From a checkpoint of a small mixture-of-experts model trained on Wikipedia.
Size: 8 layers, width 256.
Experts: 96 experts in each of 6 layers, 4 picks a token, a sigmoid router.
Training: a variant of Muon for the experts, 293M tokens, 4468 steps.
Below are experts of layer 3 (counted from 0) of a mixture-of-experts language model. Rows are named router (the router's row for the expert) and show model dimensions 0-255. Each number is 500 + 50 x the weight over its row's rms, rounded and kept within 0 to 999. Numbers have three digits each.
After each expert's rows: "gets" lists some tokens that make up at least twice as much of what it gets as of all text. This comes from a sample of Wikipedia text that the model never trained on. Tokens count by the router's weight.

# expert 37
router:468569524531503488530482504547533498541525541477468539487535518626478402470464516625505455490469549506514559504554460551520484587500394421476466493483502445449509536513497486518546545532411501485463518537482489523498383488526477499580568495480597399461455512481510455476410452536588536453528357564500425550555567542490533471454440487471493521500500487500474444510519552448531562434536476541575506429440534439473376508541488444591412497405580474454566552490566541481433498543591463494475524506473534475522553525454445450510440541476553557478476496478480466500444598529486450465493557527454546458524427459552527552487571460534580571461447546485456531579567530485497379413516446612464472576525613522540390355541575578468465468511502542560535419542480535472489500591490448
gets: "\n", "==", " ==", "===", " ===", " ===="

# expert 28
router:467500473508538551488491554534542532429504404513456532441512643543470510536506492537544513497386558455498487563448477602502584570528411470495423520446493536395591559564450488560483524546454529444414541410568473494492431618506513491504509510455533467542419445470486450438398483511543527444610482425446431498503517499465425530451519468503457421457553534495464526471503512476623481497454538562555524513521472514482475486504503379623528512463523416439501588500537550457439592536537545509573473521436562499510536467571459529496485481518503520399430466571507476473542606496526504531548547508479537428405505440518541481505496552405575493536491538461522519586528528468400470403529505444472578519439463490510485415426534510491455527513582429523509570531507481591530461629439465
gets: "\n", "==", "===", "=", " =", " =="

# expert 90
router:491509555475579525506477539577481515497448502521387484423522575497483413548525599496437459457508501429483525536447507552473555534506444399501419432452541440480562619579447476565447558457500491510453551468519413515543470587598486541583506425531506494408447492632491558478430488465581498511500463489488437517528512457469499441404539582499397447496439505502359461445460504456526483542480514475495604385530517452552431544499577460530473478460609499503536475504567508484471542489497538537552482592442519575517508498605584510491530528480511555449436506487510479455572592486585500560516452627503549523456530483556513445504445496474533532476484439428507553475497531513541516568474435579424569463421498434459476448459466599451479464484513535572491416524612539529570517485493507
gets: "th", " m", " km", " mi", " million", "st"

# expert 86
router:464506577479506562465539462497456437472526514578448502404502552525579397534537495513375475401468533454502560611500463513536585481548457405548404463431492479501475613480479481573474522506484496562389551468616361551534410607616489510548428470541483499407371459519527588518456447444505516449485494489545448487446541567462522509460517557513504461442484566464467475471539543508495503509511480441558569499489511493544474578485555484523479515479580490494583509547558442352455560490480509589549489483454517592464534477499609505492505556539542527491483481494485423510574468542513526568485445479474548502527529505501448517567438490452497564530525420433573573512508482502538531477506461607485528449398568472493483498486516569513446448555488486439499440580558509646484491523485494
gets: " |", ",", ";", "th", " m", "/"

# expert 21
router:503490540495570483498504516448447470438446558498522492389537549480497531473433509501452503466504502357513443576502504543525578457527470486510495460444579564465552559493521519539519549458446524519501497418512483490567488550532507580441493457527490458483451464468517516517554348464512485455472459491513433569477485591433489472484539430539486471508490575487404473447549626495531536439526532499595543454537492451545454509587565450512412517467535500484544551504469427450492508504524537513496433540437502463454521491572536410469472522532531488450430445568528396499463627478528551540472613470535583409552560474548480457582415507440583581558450481411484523502470593567487467429548441575421509485522471596543438466449539592521493534561588521538560404448550540619590433579511503
gets: " May", " September", " October", " November", " March", " July"

# expert 14
router:422524532490574456450535469494492547495426538510486509426509535526502460563466527541475457495502517463665522498500476489543455473560502386536488504500539504459502573521419466520455481485453446512497516512524411600536437589489542625431466460526482435446417565564516583589494461451458478469456506482548440434565517442493426466499483486528418451455545543452454479535526521450462483550473498455616531517507551529481467552567499495607485478503532573474515478537490535485504521456514547577447582566442533575461569414478516515468394532583578393438468410487504526467550488518598503557564604443444459457564511406558495480613518563502544612517451512356569523606590528508507510442551494517468525505510477530504508466475487527456448519545604473470415535495481486592537455474415524
gets: " on", " In", "In", " after", " in", " On"

# expert 26
router:522483536435513530543470528482545505511421497504539504389527550459548437510432508635402467464428585408547501685552520531566465486461553461580455435451505531396451517492483471507508470559456529493455524473558441452539414654516524536519561467496526450479450440541527514441510506489526468502526448490494400524513519485509547436576534474537443436522509536439427527426562494585561488474564568535472518492550484403487476577515600492548456562483504459452552473503479531454438518539583538505507414617404465526495447529469537528391454492490588535452441427477539469414493644500562475575565591523496535489506499479509506475539451408445544524569475496415474482575577537532489510530538427532414506472443533479451536469446506469464442492544538524526535553476557486583534470512453478
gets: " ", " 1", " 2", " 4", " 3", " 6"

# expert 76
router:481457526487531517424444419502601467496411553532469490468583564515494507551385436523489498406454460348507470627446525537539512499483495450565510440521564430483545539515536502527497489542421421423437531503528550488584493564501523527460555492466559509519472517555471529555528460563456472473560435456506446560431478571414538463467546438497489495477559488463456491474524567516512511456514459546520483494567448506476459502556623514580521469442506553415579519581509493495480490593532529503470536586441432482520493493506551486445485504550532524496406414496572361373529556422535424552576520603481514531530467481466538487516524524445524567544427489373492494620545544475460538543467499470372563531566509526511460444481485548518444502546540416536487456482560498511469416605516418
gets: " 1", " 2", " 3", " 4", " 0", " 5"

# expert 92
router:396469489442555484539495490514496482474504477552499527459527545541527527519529463597426467453396475479557486511503552564511528556570460465537369459480507491424422481454550569575631492576514436515417498567498467526543420526584476608457596427476544535520397547516530510487473464582546468472461475434471468521493539517489539517464527523485473463471574479443357435537571507488499508423525527516531520492550425527505575581497513495448419493461557537559570506537500483497460578498516460498534572574439473538438496476496593539453390472522593431483440450521475452432508463501598503539440528575476580463429428544544521507539468498456535566516346506418568498470581556509440498472493455530441574643543440509487506516451505480447417467536438463587465497527540539530545474534468432
gets: " he", " it", " He", " which", " It", " they"

# expert 7
router:479407533453502523441492528434442433539472472605490509520490496494465497560469529483573442465444565470545443553458440492533565536561425420638482451446545567482405528460512520442489504558540554461467481462517430443511424532570452565502651470510530485512511492517477485463479460483512421509551465552419438561459530490508486537500430539582423506415569590382464537434594540459578475467569509559541565438495456489583471469489570446564468507500569516518529439495584434427516527540496482606485476530476496585501523454557548489457446459565528435428480398472440517532527492485539401592543495580486553473499597464477455616499473502580568487505493557493470574506576538459476476500535454613453544530433485488483514469410468604511487505517567499595425528531491466532482429480478495
gets: " was", " is", " are", " has", " were", " be"

# expert 24
router:481499518510557466450539497458465528546495590493488442465494566583513497508523529536465496418502508414576490595485455549614498472561471414502442449479474554423492528470486480567441490522503510530424534472471439455505409627559426531530500446561514510470425480506571590545459433402468561460549512512539424485425509554473468504496449539527493402496579558419445467441540506471466515418465517496567572486515453486533539582516572436549464500439608470555594518545538533414466499547546537554516498481416534544480554492454619519400469530543552484485441401466529502491491577515563454547473533477467520499508459449530451493501421478411532537521462476459582603544593522591429525390506450550497608507453512505560544496519488658501511427579518488525474506458494491562466382546490519
gets: "\n", " |", " In", " It", " A", " On"

# expert 8
router:447506588471477594478507561511483585533504463500537470462505557520504469427530618505445458475485550416505489552539538543555415454493407401501466538410622493428537567484501531498471477486486594534380481475510515539543430476538580491623537487512544521463560438475527487527421478526491533452535487525433449549443503557461419467464517557492462519493463561503436464351571531471600523407520553499552509459524510535539411521606603458501499525504521476448510502505479574510409624494517552572474456603479479542428501487521463551390498487575503496505426402482469486529510577448528396545517505615440486436494534491552545555480516526388572483495498505470507498544534585537490495479501449537374460485453491586535499446423505543424454499456566497535479482507534473492498558483453410
gets: "a", "y", "o", "us", "s", "ia"

# expert 22
router:480446582491497569534537499478528494567463533493466477504518538485534451575478496502456468509472480443600488544522492523576448542500459384451465498478443519439576563455521561471524507613496542487412540538550480478509369565598474626471532535515531392405431522486471543507472446459452536574555497468527366528475486505478540436526479508514485467544472588496419377482579572570476569538505560461618561458580492536572474626489532529486486517552575494469508560502497540407477507500559664567490504470428528543468454483535511472422498487495496491512442477536568409415527539408589448524463548481579472446516553414454449577542458537471568497516482431483504521582566549526427495421520467540439555501536491477500499451505473467449438411541553461478490507442561490575488452514497525
gets: " (", ";", "(", " (1", " (18", " (2"

# expert 39
router:482456570457516525470474531474482542449452497528432510548561561475516505496460577477579447492409551475558546560445493501570516555520410440533509501411602490481448518500495490541486506587553590420443454447541477436560454506522497519538579522481566507515487461475434520543465388484538416508523437540384463643513452560535525481485468540527437424389545523401494511508538527440508487526523524533567537363461381518535468493494520531542404456489550546521558460523462485411493555559515569569534551530467514593537545462584548458481394433576547494414473419481416468390463518478536385568543464517427570517520532480565506575530447510541511538471413520524450563513545550448490521494463415614454589574445447494415529494467507482460471475565500541519446524508497510533537492503519496
gets: " was", " is", " were", " at", " had", " he"

# expert 81
router:431443511523525488458449531484534537529504522507510495459513496523456434541491527493464544390499497399597468641496489466541425478526464381576456521476524494440542557458421467522526468520470505478501525458455533437549431532585576553547540473515580450497532469514500462485491464482572529392492452446511443551470431528439569445536484555428437513446562508481459390533620634459545477426459473583559629461613514420506558557588571483492506534499560529489609505512459545574517517503579523499432480512441499579558458524511540507444490494552592561497452340411559515461561573431532489535463465499502486410405526483437493546524446519481562529630487450442477489525566550477471510468440529552441510488491515531499494425504511525412535492463525484521472513477545489578455474551472540
gets: ")", "\"", ";", " and", "}", "]"

# expert 16
router:386462525450549456499400459467479507557569509545516523517457522500513452474473576568422438414419552451511563536447504534570540480504516479559444503509508492438509536457512592546591403560510519494404471540556519440603438605533482501520630461568561500526447459505467466439498506468490427527543475511532486522493501499487576483498573489487491419498446588475454468408571484430589521485522487452580604447516462496445422597512544475540480514516539486475534512508499462565528512478552585563551499512450457528513488432507499506406454528623569512478439423502484453474418678445526492527505483460516482431528511498493500409516445594430571557568452466437487513580511530577494490474475474485368468501453447491409492485500455520473457509587537566469526481534490523628577528437453456
gets: ".", ").", "\".", ".\"", " but", " while"

# expert 48
router:391502467523511565527495366518503501464532511466457454470545531574467474494424558545531474445478511450492549555492564531563546555510376463556461407451581439542483609475468533504546424467490448442496512496566399500500430524514479540507461522472467500450543469586589509505446490473549384494530497458525498516413512571477537449434543532469423510406525452478505437472527517482547529499461492522500472468508492499605472527522622444619460444475512421492552585579539533429476513569523543536433405515541529507592490444529552500500488481469491529483401437542523374417536600410564556555542489674485532443515519486578526551542497542461571450560485483391547488571541603553498515545487496587404504510490500485463513457468449560496499442472521481543507438496548525504503467581496454
gets: " a", " an", " first", " two", " one", " all"

# expert 34
router:445447500501528505568447547538426564491438514510508580452524503537508567521494550610480493456447545458548456550446450493629542500570478405546431424475597513463495549496466493436499551585524513457364543421580479480496437636641472508533584457599538464417524518532465557457485492521450486439574516451453451518488492468475491537434553464569412530456599545465504508486572620529540552550480517511483528363533503447519487505467544485534489562520549490487524532506501514446452513521600463552495506570478428558431501503513573474412450551577570520439406395490547500461467634430498532571458515442476511477528503506507509470560474507438540563518447503453471567530584518399471431482504519549457531436494466580479550433445527501535493484527489452539503445427451502525449420521503480
gets: "'", "’", " that", "(", " own", "′"

# expert 67
router:452468532422630529510475424472489555579568488526516445436545533515532452544466527546538482475441518509503541552515488484502512565504431482523483509451600444509516541509503567526456488532431457585486502472533432466594480480538505549487531475472543540391499485519549588470471474521503440374523470437427511510518577520423504427478541551545443463459506496445515452419524578488508460495524572552581489410497445480584518559459508446547472526392486418425511487574494484455493507631536472468557537551533456587478460504509544459433514470540524462493419456607490426466492603507463476531404531584506507519520463452593529545474490500487542540512435514420607508489468554461454488508499390549500593539470512481401578435500406535332460440458552448597464527446494483537594425537429513
gets: " the", " to", " a", " his", " its", " their"

# expert 89
router:537498467453549435519551513466438532534482553557451545410451466567530401489470510548524469423450501463551410560437505546535591546527479478539430552540591496486526561493466411489492519530478474409471508491574460537548461537567475650558465523457582551444507531455661602461431448481504432445551457552443484550435455509506459507410496619507426538459545483468524514441479528438532606528512566516522624481455455463557547508557572454540533469482478412538585507524474471404498531558554510533542505487489563508503477464459579505404512454583540538509449455524477471460550540511560428563436598507423472514427424401520543494503501530386484588482458474429486498532520549583421446511476474499460499437469490453533520465592492512467497456575586509493539490444546463476514528568460489
gets: "ing", "ed", "d", "ated", "able", "ation"

# expert 59
router:446522505431562500457515491418561436469486557513508482515489533524484499464458539535517486433378622449484569474525507545490562465487440453462470497463603487499554476517496465550474551583494531521392584529511471479564481538551589565572539492532509454467499511548602595460476517478475420523507496568489415562515531489376485407504571526522417512468456456412488472526554543458504461451533533495584590525647416516501510523455563515507496458461563491490503596589564470524477538502519467566483508560467514519466518461495570478525484480628520491438515426500478380472523510474551501540429537480558546382502458463581549560516407475458546559517441539383488461554538567495426519482495428558385443565450476498473588469534497549535490519461636547574435520470472413560543525473482504
gets: "|", "-", " |", "=", "|---|---|", "---|---|---|---|"

# expert 3
router:521513546508515541446500475538474489481552483523535493434545547596434444477465445514589479501413590407457549508489463477573496561507387455593435445425595383559515549473473432438516481588483596446465446604607480532503457516582532541493574455490484523459443444548519532503471502438519442485524502540431480539465443448493494528488440564612436526421494531417393507535592532512517522556573476457544484506474490509566525462461551428572457529436501461457542573573517428420479541590507531532473502538509540502549528442542529582452537474548534550497438361497454484494474524510546437571510490548514574448510535479583488521435412417459521443500478491437573491556567534463497514542513430603456540463492510483474479461449417544385445570543529507529478503530487575592503469593470527
gets: " a", " as", " with", " is", " an", " was"

# expert 25
router:480525517473502532490517474539555474530438586488555528507466532592571503477406536470494423473420532432522434586587459564566469525534414425530498487446519509556469559478538516491520517486461564602402584531537425525568438555575515489522486492471540519439481450530579511519530463515503535444495445517498482528495522597512548455468558575442438474474529606456482395511502555534512468507570471520479502477544514512461513547518547446577441501489500578467502486496540460437502538462608510538527425547474468487505453487512455551503461505601564550560454467492555507461548607480539499520432505397552509507435536448453560478495475530536600483518504480488524502608508570498453451453548508525354429656451586388404482460462451521330455486564468468509535523505595525597476470481402544
gets: ",", "),", " (", ";", "\",", "—"

# expert 60
router:485479502472630493541483384573583546494536523556428467401562450516538472543484557598480425489482575459520514513573492511575527493540449473600465436464516450498497611538365488524450532461451461451472498496563485555521478527481506587538506511476504440517494471579540593479502489506495427526512519455489497536494571510497448462403487594494492511450527490455526355451510579552565604447489493514490493449526497416524475545450572430519425471415496448502514495525482478524421567542551533524523514547488507560532595519547548491493507435510559550520345436557528430422455558479485512547420535522410597501505477441532569478517581509421575530539501493375526591571554549543420544425554417505431546511489460455457512454476479475458473472486498520524425518457585443518515507532395506
gets: " the", " The", "The", " American", " other", " National"

# expert 45
router:466473482466512495520519508449470433402424481517498506419517527543478434513481540490489467461449510391558468574495537614509546476457442483487460471426530561483453559508463581561465450511463504546445543455504455489569522513515568556483505513589500472396524473468460497483515428462532465520468416511556411549471478599480497443492588520553488499499502566447478417470533593534470451487550510587574579454557484474564428538545513461523460444533608426495601546466507483420423523523542476525532516537523510547468629528585497557444470529559571531453440453544496471471449542457516498536460661478509652421529555442463496403536369505462573567574467504464546495537491538514524469513580429485421526486558398536441488452478478537494474542519573503521465474485481538645574457574506524
gets: "born", " May", " /", " June", " March", " October"

# expert 82
router:441472526466525489506408436492496496531545579623520508486473484491492472514489573585414457426407568457543558550396534534556573479485479462542450462486545450439530489464475552575547423554496476510402470551539461482586443625548490472513591430587575489503466478532518487414484498486496423528512487482532476495530468467462554486508572460502477431474473628520492492443561506459584519467468482436591598492488475483458449551569519471554492526503501505495546479489501473580536505514561588585544482503450434502501508380500513478399464520634589511488435451518508471481422684468549511563477494444528458434501536493501482402523414611460553566536460460459476496579524526553508504483472483530390472455474443532430502493464439580492454506530508582517561524547469518602573498474466448
gets: ".", ").", "\".", ".\"", " States", "1."

# expert 46
router:490446529495466504500497475365468506532545514558532504500449566568551441528482539575446546452507521428567485594567468482583450501500460438509463442471501457479523555466427476520463499525538528453487538574513442420503408559554556595492524468518594511475455438569588463438454420443542509392563477511534446478436490449483559435507497531480460428414501473491439448493601606500561532396486537550505625498532485371415511476531537440462432558445579558459582517489505533526516506506512498526494456556408494569529539528476540583523474563601553510498459440449579493411562621455520516538496542466481545456444564493469487551499425487409514508661438491437489494606526503448495505475506513572465479555495493498521530447457516508456472430475507531534516550495609519582475428566515531
gets: ")", "\n", "\"", "),", ".", ")."

# expert 13
router:480463563476601597467481482505539451458434505557460436470598541531511489527423460572423480406488532457503507544502423580600535580477416452548479436482530410532544577499549562587449454519448541435506518471591506540464428528582486551534460517526483525345474529580489526530491490444483425483604431506520438529553517558410499463474551540541531511426531527468524441478499504511484491546428500534511494492498491531565474559474578508530415537437501441537507589593444571535333540584524447541564527531491487577451437467512482457488391473533497503490437465479519472460515627384497529552450504555461521477527585468550542434505469557442503533587485510414493524525454523538526471464513438518483501506481600482451487506487461565441455439563518515488534508531557466509556522623478397
gets: " his", " first", " her", " one", " their", " a"

# expert 62
router:485460576493539461481534409546480401477458594560512470411491568476516477502486500561425482407451524455548499622459454493580493459511468397577492451438445538463432496533509498464493458591437492536457519484552505555566432621508432536544517461606448448463464494501531545453474493503488584460544519533531401491453591554490473501522395485564498418462541525466469525420497488547429501506496504468534510473527534512511488555586568459606447483468542463522566577541528524465471504608497580531502519557453549538461581507454492455462448483518526562529388471537501480400479533494522510551473518542421489567529479498515478465470436481391512598504460480417618542553554537630429541436493461541489489441515540540471563451526513596494461485578500398537504505527511427560623453559454435
gets: " ", " 1", " 0", " 2", " 3", " —"

# expert 66
router:464543496497565529475496504476468482449561538538549541492504509496458446588365478560463435410433492480516458615488468626553446462549531430547487444423543531525467600540463564577530442573493476404384519441463467543520435429653470515593470456622521571455501470564503550533479444469588455513460503487539385547437538546493474491408479522461479416470516483400504411443587549506501487455465588517520549467507499413485536544559603462534415502487543522565550475528540507487444460525598517467445549525495503552453476514522498501438483498611526488525510456509561403499555510538546513527471537482560511449455507470510506509528476517500549480488438441441547576503525575525480548371459436593499526544500518424405566489496525552478419520459505473520497451544446474554585515503486446
gets: " |", ";", "---|---|---|---|", " 0;", " well", " 1;"

# expert 11
router:527431520479462570554457527500540533520489485478553568516515526511467488539472506532562505525472507422531549569469501491574486495500462385516483445448596452422543488480450479488471522520479575495465423514526426487531429526545590491574539451469559484490493423472474428499451476602495518441532413501398408646486475477499507433550443542491368509463522586485472425484567641528472500466482496532554485474487514496500449582514553498507408536443596474418560547497572516519455548474581542596473540552416453584506505490543455559445491438571611484496397407526551498460456634408585434571492513494497512471478526382470598574537462564481563486550525535493497497554570533481465457508546437509431492548499519522469448437463484490432470464538581498600470457476491509547589529490484472
gets: ",", " |", " (", "'", "i", " ="

# expert 31
router:556513556480549511430419448490469558490607527501499441456477560551532353520427538529517462460469497472593545496508497467513500591539487486516421425427578395453546621570430476469486461540517562553491541479542518534517446505539513502444507477499536446430478500530530632541537441451490501452545458480462501531483512466489421508417421503532503462406560486415359541509528493526444507564502504508599558470519487487562478495484499462569473505463519456410553511525519488450461493567505494529554568568423556493537458445444458528456522491686598551504463410573525464452557466497532439577548464483477483478552468429550476546490541522445526495491444464400609557559464572447429371517538422547488519460475490492478499465460515518447476545591603553510487562578493509497556488465474552
gets: " of", " by", " for", " to", " with", " as"

# expert 42
router:518464607494536521582471472525486524480418517519459505487539557539547459558504524521464494508445521454545503582486461459571443534537479390466355485450489524403521553457509462500441529518494503508394487519570491450523448585562476515507548502511513448435418447483499572505464463490489534508579427482526355459480551494515516403559466557525478506512510623454466376474627570524501522500508540556670569446574474495558508567539548503486494468485589500546567526528525491474475471530581607518452494512424507528529529499508567488395485521503462445538502481515585345389519606474528475547448505448539498434487577483458426531540445539495606518510512537474507483555510560543449483383565425505458534449439522436525481481483487500491455431574586497507483454425539514543524461497501551
gets: " (", " \"", "/", "–", "–19", "("

# expert 95
router:508504510496537529455455530380500478477564526565439612540522518498389390542481495553504470448384526463522446543490440547533488478457496416472415484400583432522494475491510414529482437612515585517408506488512501524552403486546537547550489509566571500439495530592573551493527520509521414469581494526536407577480471521412506453438530514503487437503488544381488411494592556479452532442478603436525481498553438443559451491503524502596489514465589515531523514554543554541504504474610472529424471556470436550493502495540513444424501475642534449490498389524510476452529582503485515536406553495534532476485519386542533466578451467505534487482437504424491481526521590448452540424491457562465506593471504479521557472508498509552471511457543442587525504485502509499645544551523532
gets: " |", "|", ";", "|---|---|---|", "|---|---|", "---|---|---|---|"

# expert 83
router:509488535388564538463510460444594491493573515524543604384522585485481413535532488590497549447485551451511466602531428641485500474511356383509546512456519457465458499538452484518508585566527498521427542550453527477492467569613527462419537420570532520432488467486493499546464439492523452438521402484503458552531603525435532462427598466469440494484435467449423439499567561527549520597590520528530575440563500465588481563524495463496481508440450483433551510455571477510452558586537559463540502565415466450501558469458535513431470496573548411526444459496468491455481569483583504502539508434490418520452590478539546529517538464492532540495501427409479502536504585568444566505523482503481504581468516476503563483499429548498447499443510465503516502449557514592474472555434467
gets: "s", "es", "ers", "S", "os", "men"

# expert 69
router:475474583511499512510505486494493526520530477581506460435488582491500442543470464552478465420435504470557474686440398510547492437510460418530442414451476469452522610492497432523479469542491470473455602492534477447555422617627519494541534443577549459439444463537581555539501449410561493464518496454494439510462430529434533453550515528531442487466532548470459446547588565511486477419490474552547603528618543451551486548558565502518432516522550553499582478452539500484451471502583516612516499485443495532497522464496574493434501536571565472450456441411541473462579560516524525553474471451480562422565562481472455578537404473451572509544496458411538566546504507527459488426494502638465542483462563476510453464487567575436484451513533486516463478495597443573455524494465459
gets: " |", ";", ")", "\n", " –", " -"

# expert 30
router:536424546488588485501486423490489568505531522509487475454546552493461486580499501527491453502421608477515548528524471498561522483498513435587518463505559518412523502485464491472493569477467485550440526495553391458572475516554549510537547524591577478455451468550465583425452462477468458409461536436472527480530592519477501466505505486559473406494469473450486422358477621420543497449545504494517512525479452520484518566440504501534489500498544466389508540453508484489411499585523523509524502589528507533559410545504575453407494460629501497432434442530515500455507627515510490530431529538508520480414556432532499459501576440478545525497498493435609491593552548566494507422437434559399547544544471497504528467492490505437319441509525495546447494442553498640541454549375516
gets: " the", " The", "The", " this", "the", " those"

# expert 75
router:448405556478527431458437470522494424471394606535420431496636484526474505562480532456458525479464541290604460545435552464516512492580494477501459474515581503463541543544504497543491511567461449540415515457551511523529502572507528574444511496510529517503510546531496578452528497542514504484561420529479403547453450554413512501452497526463486485503497550484373462401539529454486544493502494487548557419580450477450524524574527473591459504492571503466557574483492495459489485576566586507508472545476442434553565491565488427461518510573480564443460477471576455398452544362545466551554574534528566466507522474485487428482474538481587544537427489402551538512493548457496479555554448469392517451526467541493483432462489543507508474516553523613502492539524568541503408588442501
gets: " 2", " 4", " 3", " 1", " 5", " 6"

# expert 52
router:473526489480593513505479407550497560503458573519501406502578539480514516464426500555404495399477548454534485630482410543566457437529504447557477456519442562400490602573498483510521513560480506508483520528512456522576439654555486543528520554565440530450447460473493537513489476450518546474513509493497419510478582495460463456549503510516474384429517525441459441404510555567476500537498563492578536447487476446486466516637541475592438500462600467454532499500458410511450527558466543536553525518418597481507564555513545476484436440507549521515451451472529479468523512433484523551511466568462460540500484508518525437507438496431530612514445430461520563516551603632380511473490483534498545499502552508479565412581464568508449460533519405468460493460534415595551439544441443
gets: " 0", " ", " —", " 1", " United", " USA"

# expert 79
router:451497520457526521534490435523547461499391527457499513426550457497577457533395468623458494431457532455546512626560520552551520512551544444618523470454441547436509531524478543463535515588434501421455523409499507484534380591532492555482519456484453465463468496471547579469472474480526520520504449499497382543541530484439507501555483446565440457434481544438467565428538471537545460526546514569484612520514516483525460539540578453556444547471575514467530497555521517428370550582567553521529465642424498514484485554518506521486447427483536558469454470491581463443569605513521494511546489578447523549514490491508456456503427464418573626496440459391482458506565556549460519546471379513441556483491557547417546427520463584509522466493532484545485487501541501530560463481436425
gets: " ", " 0", " 1", " 2", " up", " 4"

# expert 1
router:434472509476606455568431444461495491453538562520446511413566502487595475506407596549486486449493507479560529530527436571567475509579448463560448436497594462510505494524422576496451528519450485492525467486591404498535448587452493522473439518429498542460552501543552512410493491508509422430525511527538487533477554554391508416458556549513450522464523569485537449417473524549535571544454572572549527456505496366533457542469556399534500497465479352463574532531500515467398523543569558527494426485517471499500502518477515473499511515540492484457415458560566408471461530492476461554405550672483516465550496454570625511525585535483535508528445423393560525529500575534466519505524448516464528450423526518478561481535436540478511468527492519497471495469521602430590497511403538
gets: " the", " his", " its", " their", " other", " new"

# expert 49
router:457522528509535532466443525518477521476532456462502537490507575609502508531460458609533509476463542457476470555492463584511522561531444398497446519514530503441542559511489533584525542566537558467416508530507483493507360597502518534510470430461503504520479490476507422504445486461521554524640345446463442499498518462467481525463512527549492393475559494479524456406508482494538489486428576586602534510496463502546474505509540411594433421455519427514506624529514490523390556604585472524593468539395519499566554446475488451482455524512505484423418415434508473490543553482484475549572488489453516406416466404542503489509535528456601544508490570451474589555518573465471509425543444509466543555477479491539562388499515577457428523536524565530480555503471565549559392542493439
gets: "\n", "==", "===", " ==", " ===", "===="

# expert 61
router:458510553529519509492448486461473614530517551543490549414460634563468465496498546562440422509489580448549529574458419557507455465513416439498514408496530473348507546488433461580498517462504504498452575532500401465551376619477514544560625460563550521468460562517512462498437430523531468491539464539513433509480546466492584440465536486476439440488580495484475435450577623498493472471553538534585550460513539483451505504505467413569483453452615468484537482483508538479428497535545492553507464477498474553541535509475467472401483501531515499423462389407526500534512631451546492541523503485511527414491487459555531568502472534541594580564529551487476579577609548533481507452526455537465483533485491500511496423473518524513441478626527438543486456474497514623505444562472448
gets: "\n", ".", ").", " Location", " vacancy", "Sport"

# expert 55
router:475467531490531494555497420486518455366537490545573559507528534463500430569495513520456507454462479389476531567436490441572485502517472425619436501366554450460521532438453437523517550513471482537449477448566487456595414560512584554511554415548522466432420458506498529495478400500455521454493474548480425581518535536503556459591471445570373541472556547493452517500550516566545446531495512530454553553574499481463496563507492517467471547531526445465582493541550499493476536515579586562427466529445463610495512464458489525423486482527618519495465407443496482416494593457493458572466503499444548480552582478461549593556490535457563566584542527477539529506625520453478390383535431613450541509471530504494501483464531477509510408547564527518487472438495474553521487510467422
gets: "'", " ", ",", " of", " (", " in"

# expert 65
router:487422504493600494468460459434526547439397537513509473537516483537434506495457553528525500443491536474442467540396547550554500534575432441539383409456564527542484562428461524427528493470484464538522486478617443502531444525499516613496511444421622534511422529515551499502407431510576461464544436513466434546455553533440551498476572520556419485488526490450429532441512541493533501469497537498539533443512448482539471497533560494548484443486582539568528572487515510431436499587546496577472453512551496578500465437463499580457496439575625542438434436497467496424559469490495489567411562647512498418513534481508497568453465472551650543546457491479549522547523489595513507588540446616448505428467571499475509473511509495382522498586451497511465495584476526489545431465461486
gets: " not", " also", "ly", " later", " known", "ed"

# expert 27
router:481431515498556515448512456502492489434589543515516581416542529510527380519514523495463495421456501430539604518493523416542511510485516425597464493447588450422533489499438466573456505588469508590411470495550511518569446516495556600469527426527471455396456485524469574499499381533454514479481433449456467597538527447502505483512509469516485480405576509513427539520527515516501459507569536520621503514510524478543562520460517449488435534474491426425577490551485480495496524492540561520475579574397519522421474501547504539401518514561634541543487383508506538430505488491501423646551513464401534499493494463516474589566534558492523602634540499474478643518577519437449472480489466580455515525440509561454482461421448444502474479560575533488478469486458472579488490510482511
gets: " in", " of", " to", " for", " with", " by"

# expert 2
router:448439516498522487530458509512569537544502494579505460439601503552506444496520513530444469458480502461567547474462512456494500548588567411570560538446530482358481524490426463531495505545508524477417484486570475567473394518676532562480588488474545487518435489551639472483453417582564455543472491492525507515436532530421440492457491566510440543473523439395514428457540509453492423391525561569587465434513448506563466563474549426483444546440559477544567544512483542443476515477527496505510569506512562504519450473495542479453432498633606409468395482572515482432487493454537558540507514528490496485378520461524542540473454477412579580518537517487578570572491456528390554470532463530406531566461505562479443503482441511452529435532492435502497526491552434494519454479443488
gets: " and", " that", " which", " who", " but", " The"